Experts of a small language model: 14 layers, a variant of SOAP for the experts.
Below are experts of layer 9 (counted from 0) of a mixture-of-experts language model. Rows are named router (the router's row for the expert), up (a neuron's input weights, with its number), down (a neuron's output weights, with its number) and show model dimensions 0-127. Each number is 128 + 24 x the weight over its row's rms, rounded and kept within 0 to 255. Numbers have three digits each.
Before each expert's rows: "comes after" lists some tokens at least twice as common just before its tokens as in all text. This comes from a sample of Wikipedia text that the model never trained on. Tokens count by the router's weight.

# expert 63
comes after: " of", ".", ",", " and", " with", " by"
router:096127133157110106143173147153147135166152149148092159157164141125125101139162129115133135105125096121138131186075135114089130095140139124091144167148143098135128111106167115098174126140136111148133076099125076123121103083099091103145109161124100105132144101166150166135123123079143117098125145091146175092133142101118164114148149118122134127126161145128150124117138118131150144141128
up2:126109150126106125129105119100116161092127109123116155143091171075136166141190110114124103113129093146138095187091108105144079132125134131120135109131184155142111125126150146183112135143126093112107141123096131089144121123149124081169086165139101157096129118137135124101099119116151105095109178105136149142124143125097128137118128121141140092126106132123127099103077145112131142107166
down2:146162113135185112136127165134142144156104103137157116077102105123123154137126101086140086133136125133131118117137157116144149139159130130100151149110092134106103151181102127100147115132135116110141151135112143147137139172099107123113158123189158101127108164113149117136135166097148104153146071145149062133133157131104136142165136126131103063117132155162122127167129108126144165128111
up3:123155108137117141130154117190160109088122108131124137179129097120101149155161111078174087083081128115154103145132106133101152161134165141178142079086095110105157130119098125127115084083113124109084165120146137143133130140101126150139123162118138114115105090152117124152141155110136139121133147144125119107105136169148126103141125124114118123164132104111121161141162117128079137104108
down3:146160137169111121149096103123124124142148120140158123088156123171167174140104135117099127126108130125113150142111148132143059114107136133148127124094136130164151154151176107152154160129105161098134128121091103105136100068137133109125169160129143088126115089105110145108129132150120153130132078117128152153082111105197157085160100127116139110136113158148109136137118150129134138141107
up4:134136170132134141098176123156103131115131136110119178102129099128128156149089127133115094127126153143112134140142142098133156167101085149158087114145118154130117128125126111136132127112167090131114091077134124091146141114131123152145127099137130130124136135093175113090150107178155146145087155119151124108123129124081121090140157116136093086152147116178118104084151138092134096132191
down4:116137168129144155131134109137086164144154084134117087127137108129109132105110120118139115158070113148120123110101134165121160139121124147129141122078138119090121087122140099083160170115141120148111145139060083124150148133090104115130123124131152144107119135133098105117087124086103154169140154151145137129157131118160122105133153158159129097128103149150072118116120100153132120116194
up5:153146127109137125127155159158123117094136132152134156115115207110132154074165128145127167143188127154167107113148096103125137144110110115148110129162167096140100133132156143186176132133131117128117123128154115110138106122109116136158155145092118131119102169143121115145116105111075147095156122133131141162094117105081100087138139132134132148148153133130135120073151140136079126112125
down5:092126153112192104127158114149130085123112130121084128120113108132148108147134153132154121132145140177116126150144125146121142111099142083122144154129157114151155098099155110142137137106122154110121172118124147126141112115124148153086103164137099079115128116141089192115143169151134086127155214140123139127133136106132138160150082121130134106145135135130114101165110116126172084136151
up6:086098111115123113153149127119150106112147125174140144136172093145087113140133122143134127108114104105102134108123124129124098127111125110087130120134148140131132146146106120148173177113111116147094161133108172136149165117113128102136117114109093082147145101069166143110095097149144118125183159163117137112183110133099173095126144133105089139145130159094146137085143106102157094139149
down6:070107118107148130147118138159129104146126168083140123141099117122127123162124137147090168159117127150141098129149146094105113157111098128134119161110124081135105113158176124151131137137139113142115149132081135172166099136142141105161101156127102129121105094136124175118131113134109102130171092155148127144115075135129166175133137110124108122104112096175082137167086161116113141112141
up7:107101152150122127138115128128117131120156114109148091123155098094126095117143079148182150110135159162100131146101091158103169109127096117105177123118169136140156104181135127107096120145144059130111123128097093108121116125173104102143103127167119099117133163134109141114128113111153131147121143153119071131147091138100164138110167122117167141145155140113088151126135137109101144126105
down7:140121103141107136122144166087117135121119158152120122089159165126146144163115159158143095123113076121147120097140124129138111112119117175120101143100112117131159152120113085116127173111118156112071121115127144158129127088096156145155149092113160068147148114165142157135156115127147086133108133134120173097168103092115169113130111122149123160114085113138124138117149094109143112076138
up8:107148139150125126084145121134117172157177088161133110088106169107103099138105103126106144127127134119132123165127127099131104126121099107163095150154169093129156161115128116140187147128178085116097126144110105129129119149142129094155107134143142122134093165106168112169118093137090121122156149123122163123112142126106119145133091139113098113111132107088154182129125139082114130104169
down8:120181103122130086154104140152116116131075144130105112119121104136119133103149143166129132150108142097089133147116129092084143176116155136132147097130113097151152109125153080140151117132089150151096116124134133154151166124098142145133139132139134143127143121145122120102110083140142175139089130109094113090092169140139078103117145059143141128156128131146091132163135123191115102112128
up9:140095132162104139123138127152140176145140129136145115130168114138137134141136093127143103069129091181151148108129094131118139084116132127142086126140147150130172132140133127125157151142148131170166108123085122112135121079152140108109116088129122102142086134135074120123108120119105107125107135174130149137137170090092190095192123126147165171114119105126145156145155119137111111130124
down9:142186142123106086110154141141122130093106158112112149116110126092095092139133135119178179100159132080155133147111150101122146101136128174109138119143165066141136160123146130130145095135134146152161148144102122130094121130102142129118154187159110107123126089142146181119143177120133127097142141110151148123171113125146101128081129133152126102146107151133129147164110101145150103119150
up10:131140100158134145136146127071131144097076135112167144152158117154134118131153157167120126109168107137116091107118159129093105120095134147118123098122149147121168126175171104115116141123151120073074156143114094105125133101130120098112191155154127121108162111150171119136120132138141095121126104155140092152116120150146122164136178115112146109102138139125148095140125088121106111143085
down10:153127102139142147150162120096129135118125123112122135158070091124137121147116122092121121149106089096123088119138182099113166109086144099139148094111154121139091145117172130153113127141125114081121130115162122082130165134110106146104158078136139099116143145101087124129172150132111171099152141123111094096104178127129147147069158091144098104135128115118158137135133124106102140120137
up11:119123147127148142175100120139118096090103168130142151094143157118164131142161105098153154134162124123107113153173156151141133124151110082179089148123169084131117125131162113127118125113161115147082115110145100103119152091141091141132088102084140119130152122138126139164116115130104158161123146138124103145126128100143141154140132125137154115167138098153129088074189163140104149138144
down11:098148125139098130145117174130086134105160130126134114152068140106127122100102105139161128132130136170147102135085127121118109127157169154164078167132132056143117137117137115101134188110126127159155146147128070119144104120149113106141119175131097148138105108140135132145151135094096134098123139156129146149110117098101116157144177117119110116118125120174138131132099156103132119075137
up12:137166153122149113149119106099142105104124127158108115161127123131151088129062094133142168066179099133143115134127109159086118125155121124145101150099103134124146138129119150147104124126108114174164088162089101133127138084157133130172141162182150119128149132137136133148093131112070121137118107142126094146142162096100147151120134115151135135142095142113146118155114127106105139078144
down12:131127115132101139087123118149088128143138112132114136133164148132112165101156135146135137115115157085154134147169135126135153076113107167095077120123096081131164132121132156149154113144137107103129151107162110142079133115104136126087158085135112163167138086151107192123150117107158115115165175138116166097116099129109141149149091119127157134157137130106184124138130132145134121151132
up13:128146103155107132100159140184131136165120162135141101165114082102123118103096125135118112122092111149110129159146105171124089136105128121177127129138136119114156128133139154104181145119153125138107149156112122145098135093097115121110152165146124099115121073169114096147119132114107135146157151130143132144133129078087156164113149090083168073128151133158124126104131093105162110143123
down13:092121135108105093136177158090150154142091122081116124140110166077124123140117127155102111142100133127116145143114116115150088133144153150109118147113137186118115083160105150103127130111153098119119120103115118122160070106126166136164153158154156096106154099139132120112135161127148132125136157137124182088094140194131118141130162106142134104133107095110121097134115155145116138114165
up14:133132084149174151123105122125159153103144136157110120166094123107128138121084136144094130134144129151044122137128094129127085107126123123101094116137108116112156143113123134123138163136108168125141111092116101150103130125153136121134170136103114120134136144085143147172146106125058111110138162144161141146131141067138111107164156119144142118101138131109162136144109109066112168134147
down14:122134104110127121151080120150104092136128152158098099120165127143127122131163131140151111075183105136129145125097128102092148121134126133164157067106078150170129146131157085118119072119099116133110152127108183086155135119140168143156119135146152103170081171123113118151124131107121174133130122132114134131148084149155157129089126147127131142134123147137104103138146124131127153093144
up15:109103108144121116131166113119195095140174111136167120176119132159099105097068127138165103152083094177142062150120121119131147106110144086073106127145116147110118129143125144132120130134103179141124139136136127125109147101163126131119143121116145115149130150135108161136123092130149113136098164095091141105119085116107115181167127136126117138139131099145146144138153141143124128113089
down15:175129129158133060128123137150135141152168119113092135135131150116167168124155150117102135160137152177139144162098117123120094148095120094101140115130136105122119147156081121131116084118148144131141137114137157102118117093157102128146097160186108055134134135097134153156116121127152093109144186133134162151144152116125091161133148111125129137176103155136113097133131115113130147119133
up16:131125148156156097124090116145114171143163113152147158128145108098128105163133124124135108097111131118118108132118134087104142120105098138120133172171136125122175133144113130077109096141162148104128118152109142126143075117141150096131137129111130111134111124136143135138093120121202138109178143108096111104163123119126071117158077141174162118155097164104144149121109128115123098144075
down16:150119111117111121091189142101124100154143104124150140147097145156132136144134145121171152131143124158157140146145131183103119090108164112115150149067131123114092116141126083138154134098122091130160150107151091127127128140120114088127109092132114160153113114168155143147090137109108113148107116080174083116142104128105087129134155118121116139130137098139160092082138098133144156104161
up17:131114103147126073129132159112137101140094140103151105130139120144117132124147141149198154168106132122142105140146123104140147112134111153119161139172143093154121119124126146102151137132090145138106059157162120110137092125155124128112132117075134141098131140110147140095110110139158136146152093129125140148116112098123087143129133114130168179109091172096096167131132109058139131135086
down17:153134174143121142147134115147160118123126090129090163124196128120146125127162108161078148078162117109121078165145196119149141103132090134146178117160132125101123150140125109110087100114125128129117138096119170152155143158107137155147098135139172119150121141127128127172124151150129133095110151120117128108170121129104134100121128170120101132098163127128124143093136152174115142113137
up18:104132076129096175116118130135129154121123110180134131129164145169073161124148164167164116118146143162166130132104130114130114090131112092129120100131140117154137149133109128103162117127114118135127135132143121120108190075133126117146153124108148135120122090147132103139112134112128111166086119109149188101082123115127107154095121175122140139148157135147161125081121134144100115067146
down18:141162142126100086095149178141125102122156112112101118145108105120082133137129150105150138118112125120163144121142155110100146080127137155153100146178165095155163098099110131121126139165109139128173143138117117121106147137136072112120133125083152180091112104117142167138119142126162100091132092107127108109164114131130128167116107116131132105142097148157099114109126168083127135109177
up19:137144164102129110118142162078159149140112143084115116156160157137114144132136161186110119115176125158143122141155153088133118109149158163129104099136104125125163134118098132155159137119119132124093097183127151154101095123082140087154126122128098131141109114120099112087113099120127118096168115162135123149116130141080112104157173083104124105144156153134096131081131119103139141118130
down19:086138170108133105128135125124147156147095119204138143128127163116143102138131106122108149143133077115124098125126095170107129181137142131125124138191146171134150108176140104130111157142140141156145182112151144138148144102109168100176091119111120100113111124129102131113107144153097117122152106111115127142139106114132092125126145143163117122122119109110101157076125144147132141073087
up20:149117145104125078172160137147176128138145065167141150121120101137118128106161131129145146110111120147140154138140111157089091151142140136154102131155145145138119121152152132089186108139118116143139129122079093126147118118125102115131132129122187071125165096094106140113090093096093150123164143109146132155151084143157110125110175114129142124135148131088150119138150096104161139128134
down20:157076121157155160137149103114139159118164173111089123136122127132072113145116139149111088128102107126127116165116119100180125068173117129129138147150111088138129144097107111138117140092141143111118079116162086157141116130160152155141148145093109172144120147128143142123186150118119162152110125107147135157092152135101114106106108150177113132152109091121119142138119127107163123126132
up21:117147120112106115155138117131143151148163146130145129075115062160125099137158152143146157101116102158129091125105118182118105118148145132107080122111139133121187127159131106148120108136160161151085110164129088129155098128108119132119141089148180109126128127121137147094101111143152137144114159121133152131171152113144116117113101149112134114135113148070164141125090154133129093080093
down21:111135144099119132120142147138127138115136143093142130101106160135151137132085137121123170132118133120145154140127138137135077144080116078126142096204145110179149140122095139143112115147096116114123138098128169140103121086087099142094123134128086109156148113107128159145146144162109145154096178147118149109125097110131122157112128064136136144114147143116112087142130171091129145173163
up22:143127131099108098116077101118137147112147158120127139165134130161105125122101138114097159089116132082101119091120112150096131073149123168123116076091142101107150108157113158114148100118140134156145082126153132095126146179152153117147138173134139131126140114137139152106133102142122121112137140173164153139143133148170114101137137139121144167108168149074136097136139078099163138141151
down22:161123121110121137115137130138106085155126117100136131127086144155124130167091103141156112136156132137160112136136113142127188150120108146138171151124134122136112167093178140098110160132086141116092153095072117087113098126147164140127146106124121148078116202122121155133120102154146160138131128094110099133083139125133096108147163101133108134130149132138090142081135110112102134146160
up23:112122148150133154140113154139120111117145103158114137162130153091143143137120093070155136124124150169121144172167118125146169167114130080166129131153176087107092156113135156149131169127137102136116103134128119140124115128108095072149127107125170153118086129129163126142105111141134130132131142120139106161155127117175160133126093119156106138167132161125103123125124146132100070084176
down23:094108119131149091172090112124092107113123130094090136125084144083118119119145135113155114145175115131088153146064146106095110111132122123100142137110105153125134126129125161112109118170144149150122118113137098111136136130152090097127103079107118123161115131124159143081158161172131134133145182136097141112119123138118129124128118135151095156153120136104176137200130127122097170112149
up24:196143128149128150114123142131091109136129103164141129162139167118118116118153130133123107154147117095154117163107141129152127104093124107169087112098087145051154171126137117169147135119156153121097117144087114146149157107102074111129150132148138109149158127122122158156133086132136132083133130139130134117072106114104127163178131117113147078167147117129142128121122125137113158123134
down24:126138142146131130097115124135165103160118066122111121119117141144068117109125127158105131149101119139104143133151130108087154100148140120163099136113133108092100129130157108149129152140158128135141098105113175141150120125141167077156107141124160124054123096121148152082157117136134138142118146104214129121146108116150171119130127102090117142160165153148158128114126121135090121110127
up25:142119074138093120113124145105144109067135151141133117162092121130134161118143166143115136114143176127096125097097075141109148100121153137116121093114125109112134161118109095115169134115151128114110115119096137142129102150127133175143137151114154108135136172112129114105157107130132157065129200138082115131087104144096158141157146117137143154110119101081146148099149131130103110115157
down25:163122173119118098142123132130152141108136169151111173101137148080102141157111079131107116132132128113142115140097128140129129128152132138111111144185135111177099168113183143132155138185136157122121147169172131070130085150125124094169098126134162112111111097143083136134116119138101154165163128117122093104114094142131094096135128167109116124133122149130156133118148121152153131110109
up26:078103135134141129088102132132144159102134195148102146125139163123146147130167125100100108144119100084127140128119114156130133109121097185160056094130111114108131126156178142110129141133117100110125125116119121112099123130100138106130146112153133123125150135124156084116080096118170145114125148126181166114152107106187106118126121163139127140174115097119110149117136144155154133151101
down26:112109091128138115145111131150124069126131108119149149160104092141119142130113159153111147094115148118157129142128134149086142136128169142101151131133122100141138118129158101088116136143160123124099168149130161148130133097133092133147066157148134170143124123139152177097148151116107100155149154112149109090159179102069096145159153159101109144144136167135106133129121104116132121079086
up27:062159145112116106087146153118109132146134112111151116109137121108150134134127111144161100114132119127100105092127106111140132151141059104159118179151146107142117100124171190136133136149123130149102144099192133141120133160175084130098134149154152118120133098122137098106135163125099116117127141134136131142136140104155136117181148110159186102098123105096120124105160113104149153144114
down27:153126110159111136188128114125148159098163102167163106154097108123153095119110135097138152154126128154116133123120134123134093131135116093150094171116130137127166158110084126121142132139126100133111123150159106106100097083169184139157102114106149166125126139089161129131157125095141114141118130167108150132143166176134163103103125118120136110132149111095104103113129143168092151084164